From a checkpoint of a small mixture-of-experts model trained on Wikipedia.
Experts: 112 tanh GELU neurons an expert, 4 picks a token.
Training: a variant of Adam for the experts, 4773 steps.
Below are experts of layer 15 (counted from 0) of a mixture-of-experts language model. Rows are named router (the router's row for the expert), up (a neuron's input weights, with its number), down (a neuron's output weights, with its number) and show model dimensions 0-191. Each number is 500 + 25 x the weight over its row's rms, rounded and kept within 0 to 999. Numbers have three digits each.
After each expert's rows: a language model's description of what the expert responds to. This comes from a sample of Wikipedia text that the model never trained on.

# expert 26
router:478508514485528539534474486501489498533496502535522474502504488446491472501505518495493451499503483489516468550482506483488513542496527505523494446504471478471533509522535477460522520473538523482501492494511507512439482477482476475490493480495456515485502510486503461473482460530479472475488550484479523534471511518516534494511472510468525529509516484433533524509494475507473482485483526504491463507517502516503502475474492527480519461503484501477502486546532529511500508526471440498516531553497485482492515555524505512522516508521525567504498484544491482522505527530514508459
up0:504511477517485478519482498460516529468474468562519541512555457509509466538505471485502508457522504479533471472467531486509502491474468466504466490492513501459521516530506524502498542489509514451529493497524547505524541518491527519481553479488492528509527530482473515535505501531519474511510514494525547479514521510483489472508517501518552494492475509471496509518451520532529490502464518503503527499479433541493526508469490497474496505491490520481492500515477533532479514487436500528463502506535518470525489486501430549492487521502496484494471512515511512510515509449493509517
down0:550502443464501508499545531534517488479492495559535519519508507459492504495497505495482499492470483516508502476487485518528520512500490494514483484462461468499492474545502531494501501515500474472496510510561478517486493476495521447545479505526496496512525482490497496533494523465505478486462481517508482471478536518502530486488486502512480520489492474501521534517502511526510496521533485474490540522547475507490460499508481511425516484495438483490534526511535507492465495495497513520479478465495471495491474523537488493516494514471485541473512485501517478498522531506504483517
up1:491455484529493525490475519483513532521511505519474494506469522507544527447438525480506543509496471481478521510474497547489478525482516548531460519457503481453466510458540497483485485498525508470450495507497517536510474520503480482483521487512501493494491454428515478545528495496448516496476522481489491519497527512480490498504520509505481499486502483496524534480463498543493532508524518521527500537510509529533504489476485487490557528484490494534489492503587546472498502492492486499496482505476505526526517483434490509501547519465476521447498526482578498509491510483487547510
down1:516496526519525480499546502519447509431506501502492510471497499534499498504478523477505505503507479454507484522523488512481496487476462478501453431460516517474459525481472498509507507537525543517542463512524485466470463532460465502504504555494468489438487505486534499513431471550489507479493489492521520477509486494468508524477483435480432485471491548511483510550518471494507513510498513467492496523526511496477514518479477456514529483546477532503508450504473492525539547445552529482514511518503523495448483508459528468514526514495517495522490511512454484507462511498507475483
up2:505475519516473537467509512494483497487463546501507485489460515519503515480491479528521510546464491474481512492492510475479536518506509503527522478467447472548511490518522479516503500490471496512550510521477466479534519433453460485510493500501521485499522481512508522536444494517492520473518525475470535498507498488487501506516484489527498506530466528514518527506533499545525508465528506515492515550533538478536502465527499569481506513501492497532556475491519495511521484465512490530483497505513476459474520510536462512541520523514526447471493460523468451440465492498525472461
down2:492516545499481483485487496491487478502503520501506523537483476479469502467477491490462501497509479481499483498534508495562469523497518479498514493492489473518520516494492517525507506515499480509517530504557589494545467520489507520502483470482532497511505473456501505488506477466481503490456457493484545502509480498488510498476538484489505553509493486561543503526551500517513497535496501528499502530519515493465474506470508470443512499507528475511529514495477545511485490448489514535493490558474520490505515545464471448491536501525523498555507501493502523487525534491475470509
up3:541538491496513544480463510479563500479486527503502484558531469475511509468486502517522513461521525511560466515492478517489477549522536489462461439523497540529486471509523507475508494504495550474493491465496485496479507492499518499502467500474505473459527475501529504526491501535492543532515503568482527522493499491498479511473495480499512507484487553482483493522458516472531521464494487527495513493479498530484542443483513467502488478486544490513527541497499524470499530495521497514511476487504476502515542459445502474499513505519491555488499566511499490482514474509516490487
down3:503498507457503578474502473471464506519471477523481499522489543471513500473512538526479516496527517470490506491501481535519515533549529524496509513528533462498458469481499525539461513508484533443529531484560518491498497521453526483478482521538501511465517502544509480504467529499518466533522512556490485447479528508507499479475547480550521558488545465484511516526448498517491465514498505539507524506478519484471455487493517519432505446550485461460498479528476526476477510503466471481486511510483476537492519489475482468511490513500459502508496476472533499486475525501497495541
up4:465527558536465477499498505466467505518523500498491552524509510508519558514492485504498510468513506528480544494488466505518465487524490469504481444536503522495460553491480477482496476512557492508524508490482529533453574489517506482509511535540492496497494493507519491496526465502485485481535536485526489491509453485520488488511502528498537528512499521534521474522494455468480523530458513486460541513496504515529489492478458493523545503491516480506524501496452496488524514463523471505489513517522517484498474506510464465497545560528522516478527502499520520550488513532473501520
down4:437453523459494482498494505500510510483528515506512518534485527493477465539432482528501490455498494525508461507523537529471506499506529476470488523493526522506521485551472537533498497456475453478447488435521498495524499470516497492515512488512522465506497500505503499489517458487511534525495514521495514501516504489492463498498503490479501491464483518526481523548518497505505507481476483497502537462525527533489505489526513497543512511499493507591495520525503538527483484503514514487523537507486497481490513498533544528462534476519445521490469455489493528511516526498528493472
It responds to: Words and punctuation in architectural descriptions of buildings, such as roof, tower, brick, -story, constructed; also degree and prime symbols in coordinates.

# expert 50
router:467544466510503515521486552505518509525500513525511489488492471522480483487456498542501500507498528499517534508489526530546472480449472501503481500478481505511501531529506513478515512498505523488532517457514509466485456497487476455508515504497521492512531506511475487500506473479510489490533516452470527497491506471497474498509504479560517526525515508505480489480551504486572517504489491514475502501521544490481534505472428510499493535504485466537498488480446472480512526480554539471517480552477494498465484540488465500484461497464451475462550531537476500496524507490508502474
up0:502522515464489532539528511460531551462473517504489513513563537497495492510471528547493498530528506525512503495497486528530492480507500543516474475490528494467469559522497510525472474486513532452510521502475525442510471529470501498491471507525560519454478528507483517526493495550467497481511546541481502521495511501461507479483524511517499565470521489473490503519497483502474470511490470508512486481482498520512509460485529541471528515553517504502476517483495493530527471450529505542469544479461470494521491504521475537484487489548501490494543465510500508454490487533479512491
down0:496456482473508493481502532503493506540484520462509459462521473557513493517490502531534488492505500540537533474517524492490484493486489515494509484501471484521512504502540512473481466509489526515476538531537520486493480497452507552494515499510484510506500497455488496498517487511505503514483520547539493529522526507489495511478507514529505486529502507515510475453464517500467503497516442492475491500465499524493485497535527469498486492504463509481516491503509514548502434527515537506495515498499487458463517479485468535558494488545501474510520495486424511472504476462504498502
up1:478500475516483500517533501497535516528448554482518534525467491487490523489492458483503469508506536512520490510450528532498521519471460517480470441505516491508477518526513500473504511507521488460507493480510492522496510540541506502479494517493463500510510487467494494484501509482441512451515491508487497511475488525502513546490505499513468476510490472438474523514518497507493515501554510504527507492562532503471499485465488482532508480522507508498544461498475496536529494542518515481518456494506535479536532469498521473520470493512498477494519487519528487537489518545493512455
down1:544534485513501495468491503491445488482511468476491519537488518498524460525499505493474510486506479516526501490534451471479530514499483475472504518508499486544524495472564480499467497520503507489437513536519437488512511480507509493510514456498477473475486527539513502501525511523530462515470504484528487499482472508508503503526503529491509500528484497508439505493510471475466522490551474464482487525471482508471506504529485481505501505463466454509520483540469432511495470486509501451504474498472536495509551515537512524497446504501504507542505462543532508476506506529466523463
up2:533483512507466515487479498481483510527497509487495499496484473501510508451483470515539500485447530501493512514459502485495521491477497550466472495459487507453478513509491493496509516519483490483522447553493477488545505496516506457472488521520534473491520507504473510549529491484519532469492501508475527519471481519500531468525506492516472500476476507487490539506526479462508508499479482482519492517463525536478477491493469488509470497486527498527531484523560511568505473531482504471521486502545508535511490505526476543508469507487487480479465517557544490551486548466523480479
down2:448497491521476474494504517486467522506501532501513489539478490513521452499535502488479535542530476470529479488483498544502509473552534460529505501509518505471479455436560506492458476528494511477500515547463472485482545527551472527469554525499492512451503536489499524511429506487567546522508517479502526477473542494484526494527466515529477510542516511469501511527519528481491519489462508524530511470489481526518460531506481426531513517519489515522538502501492494528465484482487548486527467545474506520493483466562500510482434491462520509520488489526487562473523472537528503492
up3:456532518473501572494489517533522538480514492487521566522510482508493444482488467515552516480526503467496457507471527489508500521507522480454503475532474484462489509483518517512499496522501495535518468518514562485517519489503494520506479475479520536458482550523501534537536474513469469488458519521474488536514490519487494522466465489495534482532483502459475479557546489463515503533504495507520507507469546504496537481512530507545529531531493527503513414502531509508485494475461476478532487502486513495527480483486484453487486550499509478473481485542491506487523521500484502540
down3:517473509507484459479522523518522468498461531551461481517480509469511505532521526533509512527478517513492493483499483508463480488471497507517518491479508493492471524501491495479479482513500442527538525485547475547507483533504450529457501511495463493489499499486465494515463509549493498508456543484528511476523555510503463495516490502519528500519541463523493487457499517540477499493474525532553505490516504490520477547528504521483510459483499530503529500488488510517472461515478488520564533526531448468477531504492540552510484519543515468469495468465496534475461522439526511519
up4:495540502493490497543487487456548509540520497469481479504498543523538521527523475500448513500469504521498521518490544486534484523543492503514555496530522519446494511507468538554508484531485537487527522480499503476520507512459476513544552521474476516490495485508509511543457496539486509501524509484446471491523518494472491503484503524491463500503449496480484475540502487550513518522504435519483487465513491506497496471486485511506500491556525524492470532484534484538515491502490492472515466485483500542521495511483512498501519500493499477489484509486472519501456517472494526543
down4:503496497501504467485470508488535500488445535475490499477493490493497512498512521495458538491459511540505526530490480513452453504551511494530513525485469497572476484525521451470528450480510497535532479495518532502490499506466514502534506505487503519593450527496499474513521512516506531486513476506523479511526514549461552529531506495506527478504458485507544493499486495477474523480521533501497511523522472464483501495503487473488517522499514489500501498497514504531470487528522527495506502488555528484451547512556497459477508464491514482477490430555467500488507552522525453499
It responds to: Name pieces after Mc or Mac, like McInnes, MacIntosh; election-table headers like Swing, Turnout, ±%; Spacewatch and LINEAR.

# expert 17
router:479461527494472476539472528473484501455545507499497521482521491461530500477506422497536528512488485504519502509535524507474491475485486517511539443492534494487465494484517499428476473509451501480498499463516453495527529502455499534495497535510493466472475471509527499480473494518483470464473547524478497518508482509473486485524525461501495510492466500495472519519486487484531482532509522506461494437509476523479465493490518506558528479491513543482484516490446480492484463503502495491513515524528489509521472481486532494530482482507493451497526550510555509517476495526455509536
up0:478515510540484480497482486502418504502525491448496500530510505528471496524484511495495537450483510471518467514524520480513479527484486494516513485502485501480511478504503494502499526502545540508501487497491504561478476459525534486459530539535490504497475543513508423484482518541497467479460548490496475509513503467499521551496485549511527517534528528503491495519464481528523547505487502529488522469526484517530526498518499513520533526533509453540491527523480484530483496534563503480512512530477515536493508471490525436478523479470482499536513496513496512469505488477472485459
down0:529527469466471501528486531529509454500442515512498493481527494508507491472521460464533485486492506503468476476509524477525532498471495503508490482534503494484506513514503493487520501481451472483515504495490473510522504507503541504506526523506502483511510477504429543500510490501479539494459499499536472491510505472487453500510540513513489484499504457459544507543541507488508448524502496491515552476511527547480462519489498502475518515484501535508489478513510486489476546485512538495498498482544478510477538511527528546510520509516512439497519527494517491509493565499512496494
up1:422478515483506529511498496508498465513510494513525518452523509521545542485526502531525501469455510516529534515493472504497509541528562522518491519486523497537523523518491465472522490485504551489500523523462473476505504466532470490492474542516528487495508503522510397489491507502497513522494484506466514499516505494501517529544526461456454461518466488480485511495467453505543496495485480527491514502517489532538498445460522519571503518477476495476492527495491468506544447510489481528517503516525488500507532465489527476487493496497488484497554533481520457492515514463473519486
down1:497521493485496528492465513457512537521487488502533514508512531506487515509523498491504533502485494472470465508513472501508506536529496514516522466525520525494474476474510464512495498494526502495469445545539545498499526520490505469540527509475505508513493489519504520502472516508466488495505453477509467446467486516535519465530511502491487536516499486459502491501482479483467486513486491506535483504503497448486492517529494490455481465509520499479525454510522511471515535488443512513524494556496482526504517486461527507548502505511514442503483475466460518538498496498520487515
up2:518461517473493499443520518517498496535504454503525502503546514433520523522531512516499475485483529474464483500533545457508493472514532450528482493475494472449534494479474511487514510502505496538483509539486499540526515489496510474502494478472502498533519510506484494499526499474539488520518523530467456513475490529490563507486499487534549517503470502467545515497496521451509497517520481513477528473491448495504520505504528503485487525502531498501474444524531473509493534504499458504480478500520492498515498478492486445509506457459539504498513470446474520481473487532471490541
down2:472505497456504529509495519499511537499506522490514524470487531497490521506484499488500479469501521469470491460531542492509488478495513511521488498471495503506511473483546500466526509491530487521476492448501525513562482480514501514515503488503505516479533499464549508489474526516489486485484507471488513489516480452529520500497495546466494481537481474509500493492514491506481520501481453482495510525495529478485492525519519475498523485453449453486521503489524483503447467476490484527535526515469507500541550500502534476489450501525484436483489489457527458502563505524493557472
up3:482509504501483504497472509456514494493508484490495496507477498540493510516526544515531484550453534544517488527516509527478524478517486489521527518500489463473512502485480479495500465504502441556475487493506498479492522502524483500474490459497482449510508474502525489471500465515493497483569509515515503499516545503480470479559457434520523526490507499503519437478548480469508468487476472505465481511515553459515499505474480457507482536511525531519490505503492534478504441498538458542503491484472480520473517493448488487494509477463519533469504455529504507523497481497493511519
down3:493525544515491516503512583503531543482509528515466466521507460485477517499473518485470478478497509505487532537502464480493465543527541487506478531497468519474462551509509525525488508452486487523511511447528511464493444502488485490480500519471498487466485515509476500467500526520503474507498509482523528526560525483560537464494470539522471509502488489532485522522528500532508547501515491492513478487496485488487513506494487486531490517500483494504492522471494507533512479525522508521497495519521528464508512465562514443489468446506473556513489481548496480501442493470465498503
up4:454511493517494518526447489468521483496513500552521530455498504496495468533555509550488543529495470504491465468472514507481523495525489524486463527448492495523498475543497459457494494475482437479478525509490495478522536513563509458460465508543506527522494513517513475487525500521516464543523495467504589495489482510490489502489529519472490546491501480515497515524488497502499496474460509521486518472487519508542468504477493459554443527524486509482473515519546510519497478454546519498478507493532516533519490510510464469473506504494506514495461466534466492478509485503524487499
down4:463523488499468501538476468452559524475462469507480506473487512519511452495494489445511498522516487522486503476561522470525555470500534513507520457480479498520455480515473479481507518507542527495454509484531466482510490473560488484489477526521535485515493523534528501525474482508505537516509537522495515484510463474529509506518508489498449522486519511522461505501492465510476479499522498512507465507507483502482510528498521512534494507513488501469484494509487505500523516491503491471441506476544463473513509500503483492537526507491558531493515485491492477489509468527523495509
It responds to: Syllables inside Japanese, Indian, Arabic and other transliterated names and titles, such as Kenji, Singh, ibn, Anubandham.

# expert 33
router:458453520510503521514502496514473494532471500452526517488480495495520503494521491466522531514511516529513507523514518523485536520473455505488518513507535494515538514473536497460501530441504507525503466513528515530478547449500487480537495538494516516500458527491515539513532494526510567484496473514528409518509461473452434501494519488469488516451509511522486496489487469440500505521519496508498454496537548512497497504495545508468489516510514521485517541485510493545504523495521493521521449516473512507517531536477528505485484492435501496490503531474441482518492539532490517473
up0:525547485498508486505543511532515476483553481456484467488468485488480526518488524488462533525515550503498502462472532451523501487492482458491481525488538485534489505488493546527477478468513487513517506549485514522475511515482510506496484502482495485492499502503520483515483499493540480516503511502489487499517490487488485527480526497493515495490509505547509505515503503479548512514460504480491489504450473482508534506534510489496469488468536485517497528444518472521523469528515468538501443506521526511492516511523486491476531491511535458516517507481528467500480479506480532482
down0:539487501486502481487509467505461463499500519547538528466479548539498551550526441507528509488552466515502523511491537490514494497508527521500508498499468496489505463517508488519451513498479504455525515485511445445501477488506511498479469528485504545503487494510535458450486509525508501500505502512528523527489524483492497520469467498543521490519546471558475492499504512468459509509467499500469518506476484508518516492455485521462502469467466524507460507483541506522487486508487478481529509504572491467494467518534505524486461491538494526478465442529515503444462495536505487460
up1:515479498499495503507481491490498491507466504536461536508504496515488497500514528470520468501407494513499507481480468479473477535490516485475523533525494479480501512519531513523505481504491456514494474471515489504459475504496478528519544493515465500517465536523552509552509495493499502517485497533468485555483508499468457509486479438485486492485552518512508522469506510496484490531501456509468505482470472519470508502482480485508497510545482510489478515470496538523482500447503505506538495485468518488489516506499462506499513470498441473517496504506509523510482514470505486494
down1:467491537469498528536495479501522477505503484502481492533520550469487495470503510518508472502481509483481509498491497458503477508436470487498516480505509522520497483491513497426494522477512504528519519485508487513483522505507459525516523469497460471498475516502549538504506460526522496490513471471486502502452489490454496530544487533475508503497510490469476517528438491488497504492524462532476462474489498480489471519497510500456505464535480507507531515533484518479452492502456539484504522503488545457520518495490530540504517451518497462507497523533439524502492492523470467489
up2:546507538491532517474470465510526443522487512474490484521479506533489477505511508485526491555539484496488530507487496430517501496479515488531495488521528515454523478443448523493537491492527496517480516534465527501513537525484452507512494503505508527506512486530492535520497546539502510500474519510525516541508478468507468505507485459497477503516559449553446517541458453472517515438496486494508471513497504511504467479485499548511491480519470536446512490527513501515536504534520511506481489486495480479506483540520549559496510479540476503509521470486493501504455530494504477457
down2:534505501507483544555510504473478500476494505518499505518514517488536494505466516523487482478497493498480509484521487544506541491509471544480495510482534517493496500542492510523484491475529500502496556503376490476511506538480478548485495526504486456513497486531486480468486498457526433516488488533459521477453519541487502530492511525510511477516454469485510475524511550523499511501485475498464518469472452502466475499488513522587505506505476535526483505509489482482475508502460488543511480489493504482505456462488516474487529498526531501523531496500503503491504498491523466503
up3:481516480520488544523512481497450531500508491502516513474541511493509507501509502487501470519476514508480511519498484507523500497487513536502460503545477480523435459483538461476488511487467495510480478502490547491469510495490533512497475524523513461494531468518523484491510520510475542476540514485524480484524496468487533500462510549504497499499462449489482526483476471467496502500492474464491564515484507480532500515520500489529574467486477472559564506520459450491510482516492529463520517493542479496490455496513538488538535498475498496466512502494507511533507506503514497520
down3:500496485510465475534545498499473513489499506537516528496512495553470478484503500488557508503494483505512490503522464480541553516460473492446505520534478532504532502492495509505475513480485536536497504496518462503455552484493488494491488522508496491504477501516466522500519508484512475503507515477468479490474567444474514488527501452504487504456492525521508489487504501503494526489507500523491491458509449531499465529490505489512494532512464483507463527457495488491487481467531512469506497537543457516500513492520483521452490489533502482514569492539541500517484503479509505431
up4:517500530481464509522475478491455464521522554549524537471514490483456513526535491500546510498492480488458477492514499476474484489482511501512527523529515499485513465500476508494485496485507475509511499503477464510539515475543489500544475462482545538470508520483460520525450445492490480491531466537520495461540489500476509509509495518565483516511475507492532488537523505479495463549459479488498541462531505530517473536480489443520512471508455441508444467490536508515503494432520470542501512509539493490485548467517485509537540513477505526467500550499528491532498531524553467539
down4:496509539534497478546464538495509479508493464547464477474541490510498485487500488492503504518524540504507490494535486484509489496536490510493444508524499455498477517521490494480527508496542477485534519470507479495492486496511514495509514482508489482528499523468516512546537515469507484497478535464512505497457437515540502488479481480495541494479482500491492509481479471523523523504520538460513496500489496489493498502502543502520528508477502502493500508479510509435529524532486450478495517480477453512538514516487470502495482491507525485503550438521521532490512504493513498524
It responds to: Determiners and relative or demonstrative words opening noun phrases or clauses, such as the, that, which, this, same, entire, in narrative prose.

# expert 2
router:466513481524484490546544504441503475548493496506487483496498462467493489518537498519492454513494562507524518502509521507541471485509477538497531472492512510513505486563484475502480472522517512511529503417524501518507478487455488539476506519521506491486519527493510500484527483542520444507526507519486516539474538472535517500508482500521506529505479454507459480510498484475471521495490488555526517514487554484508466476484511531504524503482484524512546481488455467497479499495539505473466447509492478508480531499466475481469518474470531444520547496500480545510533470523516499511
up0:506518554500513500496543453460434486512512542551465489519541550499492510473532479468499501556480492480520482512503458501502521497502464468460487482467490514531514471501445453519477514474528511433522493510521466504467492527468544547492479490472477491507506526463546525537490492477463457483486474513520541477514464532472490505509510494477462489497505454436516508502460511528523509502457497521473471430493482508481512453517512529460523475498483499441479481516491522519494476518514468505492520498488501468535497549504503466491519497515514477473532496498493457470478536510491479511
down0:508445457472533510539483554512451523497500505460493480491534510481547505496526503474524497495490526494540518488516486523483479492492481503518525506463500469489497490502449473515514524504513519506510450509603498486470503502435531520512533469519508492496485502508510463457520494466464491491495496497482513493503475504513543498480492515519527510496493483488498477527557494491558513492544478500472494522506477525491495492513492528503486467519517516493502517545472473489479523532481498506483463531521499550472502477510503489485527487478489450494515513537489519505503477482456509480
up1:533517532495509512480504452505521462525490565494478479498448507506513480493516480490463489535513533524462460467524523506508499503510556516453539494528506523488547505503457479507528512508479524451483476547490502478538516494484498513467474491521520491467486527483499485494511468518515511516490572503484539514487498488474441465543485513514539476519491535569472508471491498512533530489480497469497508505540490474515498508524473483522504491495534475531492485469478517508504502475510477515506509452549459543499512537513500529507443476510469469473538548498513514507471498479506448506
down1:518500522479461475485488485488512457500528505496483453522492505506510518518504516482524555526505506475473490476534471477500506501507481493479459455492538459536540532475482484477465424498478514491499532516506482553513513494508449502523517526526526487532482461511478547476505510533471481477485472528481512527461518480513492483521538524472438487472521492497547498458475489477457543476482526511508480499512499512491479502491524473504492471536476516508511528516533521502480528512515569489471552509521492508525497493493523489495476508490554495499505486491512494528486484484479466495
up2:478515467480477515479517506496449482484524522518477504507475506484489519483515510537523463496553492494470472527471502477532500508511537486507526478508509493512526522474505516510535524505485498490462503524515481506517489473482528528457506462541502468487471519501501531488511461506478488494485528540499544508530480490534519456460502458488508502492477489470519444553477502485509498495475497526508533514495488494544524492535517495507490518522516539506497513471490527535485489516497452457428540501531531480548479468452530478487467512522525515487471492491498514460475484511520450511
down2:480478545477504524477506456504566520477489483501497455474504487484506545543531502453558527511498488493525513507520480468464444475508557528502536481455503483487505517526480468539512491503480493527535483511499496514469488471503503542482509524520531484519473475529514502519500472504469478460507462498449508469506481504498480526486471471501508485527501504514528526506486511500493509429522488500511452509504498522488489495525519497523493456536486533488551534532491491511501543492518476456494514457524552547456471512524558510512480526501526503500530508486488483516516509505501508495
up3:484512508512445548486516516486526517478491456492516549479439503517480461542497496509481495497556532471524512490514487486489504513501518456449519527479558499509542502497523456507487504507501480509526484491464446516530501494534506510502488486521497489482491502478546523511513555453466482481491499534526561518552535500496524496499456494487546498466555508536486515447501526540510486485453484474533503485482496466535486496510525527546506521478508504489497503498499530504517511513541489505541505492494502504495503521498547474514468524446486485486497492513483452480520534472576473514
down3:494515483514457497523528516520499525546497445517492508483506507502530507492473517493520535495516469501498486491484510452510497501483459502485493502441485466543511492517530517463478502470508530534491507517515490462494515506529482539458470470516470474518501521505514489469510496561490493480504474480490523488510499532530530484489525458491517516463505436503502521488484544531474529530481505528495452531515463519541504495507530458463469500491515529518518502496525524518485514489472555509490503509530521510532510488494469496518531455485544456543465503536486470470468484503474494456
up4:540523505499507477498515497521507530475508502474525495489493477479506453531528443490509522540502469487534541509522560524507507506513513501504504514469534531526496520528479519516524522468504512483477499456493447503494530444507507485481451520541484517473496501446471486491467466502467519497534462492523529510470524465477509533521505490512510498488478499520506465513463503505499497490445475427479468478497516493486494472470530516493498468482462498506496522462502488479530504470469549504470537475468510504498486474450452459513549483504481502529474541493538504510503504478500517486
down4:524494510521498491543497529516433491471500512551529528497496483544522510512535521512521501541477465529520451494535498465491540473465518483511460473529513534491493487510475490486466458476446481509534484561516485504521512507501491500480482496496525504482481528538500527512525508486501514491511491532562500508484436515473495504484501499500495507525511491472502482551505520523511474525481501482488492522521482550477505538512473522538513502498500477493527476500512451499525495560493542506514528479513533485563505518501482482462507514473499545478467505507489504481501493485524490449
It responds to: First piece of a surname after a given name, in cast lists, credits and tables, such as Bal(azo), Sul(sh), El(a).

# expert 61
router:476534522485484490470501485503495489521510563519487506478482489510480489492524490482517476494520467483528445493442503454469535573516469505491511530497519489495496502469526490480538506488515511469527487518521508487479499519516528514520480477493443486507495507473526507485535468501504523523500532545522483498516521503482480481503483493470503535499529487510545498514518480518575526502480494424497502498479498480463503514521498501492531477468513509504484503523521534530471505518478469533478564524506534483514496481481426486524551515521536523488487506471571493539515478527494509508
up0:474513472523541503514513456528515488525513502528491518479529513512508513469533493463535478480520447563455513562504495461515513453493505436550544514466493446487523444482499483491529527514525493504454515529479517498502520483514531524497508506512448502490529553485498538523491517515493514508506530524513495503502479513520523500513487496485472497457507469527472495498499527500529477511500446545478513494505499480494477482488480505485495485505501512459521466485490486515499494543493514496482525504449490478483437487494489500479499543509452544493521512509481469501492472467474518458
down0:494507472503557484491493499482524532492439478502499564495513507481521481478485502478484574477481510471470496507523504530482510485530515444464491478493487479483488496512494507527502489456477539466491497480471502493512487504498494493502506516503497586465471495513487508535485486502481420533507484531485510530518474477481466513495539478500514492523480524502521498548506506485448461506533467512530539482514520502549494536514522493501520500494501520477543454450540510500492540464505449479469519448479487465530498492538508531465470527501507482458514499482511472488527507503542486518
up1:494545513499465496486500495505522523497510505501515473502462515514510505497517485473495477519506513491460511445502464509508526555506517463533530499484545486501484499444519523444470489511465506478523506519511484468511465471474533505478487507545452504420501486524519456493558521451513546523498506519531463504480492467483493486477490500480510479535497534516485535515501490514492490523537517479543533515439501453475545520495443513517537452504498535509472505466496523515511493501491498425459509507472536516522454484476458491518515478500537475493523492473529518493501535511530505528
down1:498514498534500542487498521490491516514521504476487519536494504521496505530487495539493480540511484523494503526504522479489481518523458513522506528526476502481491488527506558529479532523506522500498521495500504482498506517502488487470522457514504477456490544524475500494487493529457526492510512496502522535486510478505536486531525506480497520477494462501492490500484518468483483531472545520487481489529467471457542505511504477446497508520501511483498495514519473501481498477518455541527506491496501502468477524493502467471446481505462487490486477492489496525491503482482489509
up2:526480493476488486480491476502489508491510530508556506545458464520498453474541500519505501459522539477482513496480502560490473486544499454506549487480481483473444466471565522480480532524466468550489507561466510534539487465543475479451514524505527495477505499505507507463461465505503523524518527505510483502528490519507474506513496517492478504528487477509497460542545510505533522456497512466478452486493500492529535538537519523515500481509507469540469491526466525511519541490472500501511476469482483493498479488500517479498532525503501530499483509521519472462483501514565520541
down2:484490503466494534514492536511473482524522539546498461530539473474509502497488511536541481524544500501514512514500469466527465538477486477477465491512509488488490486502530539495519465569482505466486534483553496482483488500503452496470534472480451463480514516546554508510529531514477512487490499479533507484493501502483522451456543493508538530476475526500471525505515510506519505508522481513511506556491468488534522490514492441441484503524495491508520522503462460490439457478461489489502484502519511480458495516518469495508439467517486466558454490554493498485509491498481502481
up3:488527532550477522543447497513501531478469469559515518561523466484502508476494504457524503510533524511512495462502518501493501516500494490502506498536475503513494486465497530490504495491510500518516505487513532496415524534463541505482485503496479523463496539539526516527498496523537538520472521459501487481470444496507463521476485490490519490511477493485496511539533510498522481480480411486463519469494452465474530481522482506516495505529473516512515486434476541471534472476480507467500481543483508550495489489518532483494506450514511506555527505474500514523509489517485501502
down3:441493527506500493490566474487493517494491497532498468534467496500527493485508487524536492533517488528517491511483503478510494492490557508516509500492456471512468439529506571483491517466527497477509518465572501510479515515502510511555515449517509533489475512507523507505489479511510515524503490477471500494477517495473478517507496481515469512500484545536528488505455478447494510428513517499461462506502510441504543521508520514443487475481459489476534478516506545484522471498465526529550488523533479517492525566503482516462495479486454504492539485488463501497505497495490540443
up4:495453454508507535529504547544492482484508471534502477517460486499508482506475470510505488538504498500472455483478549463458542494460500500502501542521470519519528475521497524531477521539513475527530454492490520522492469540532498516512525540522509485519539554496509507510470477443497468463492534504525530477542500524524535516529497541517485475530486503510501533508532517508455489496483514507458517527568476560536495492493465494505473474474505477496524488499509503482531489490516482519529505467531481538518528526497505487486491478519478497518517456502513494508502494480476504470
down4:541517516475484500520530488494502478520510515482499503505513494530496526525492492465504511512510510511500478502506477534556473520487515471527507492521503491510483490527471510520508588516501555518514479509537541510490542490489509500501504511516527473482479500493518526511472540503556503494450516446523498499507532523564477476452538507524526534434486451546505495462458477475490503483519495518449498479495498499552503495478539495380496501456465500495495476500498491527480477461535474518491476529523484499493493538524539498496502486507509465497506497503499518473501501532504500477
It responds to: Prepositions, determiners and abstract adjectives in social, economic and political prose, such as of, to, economic, equal, provide.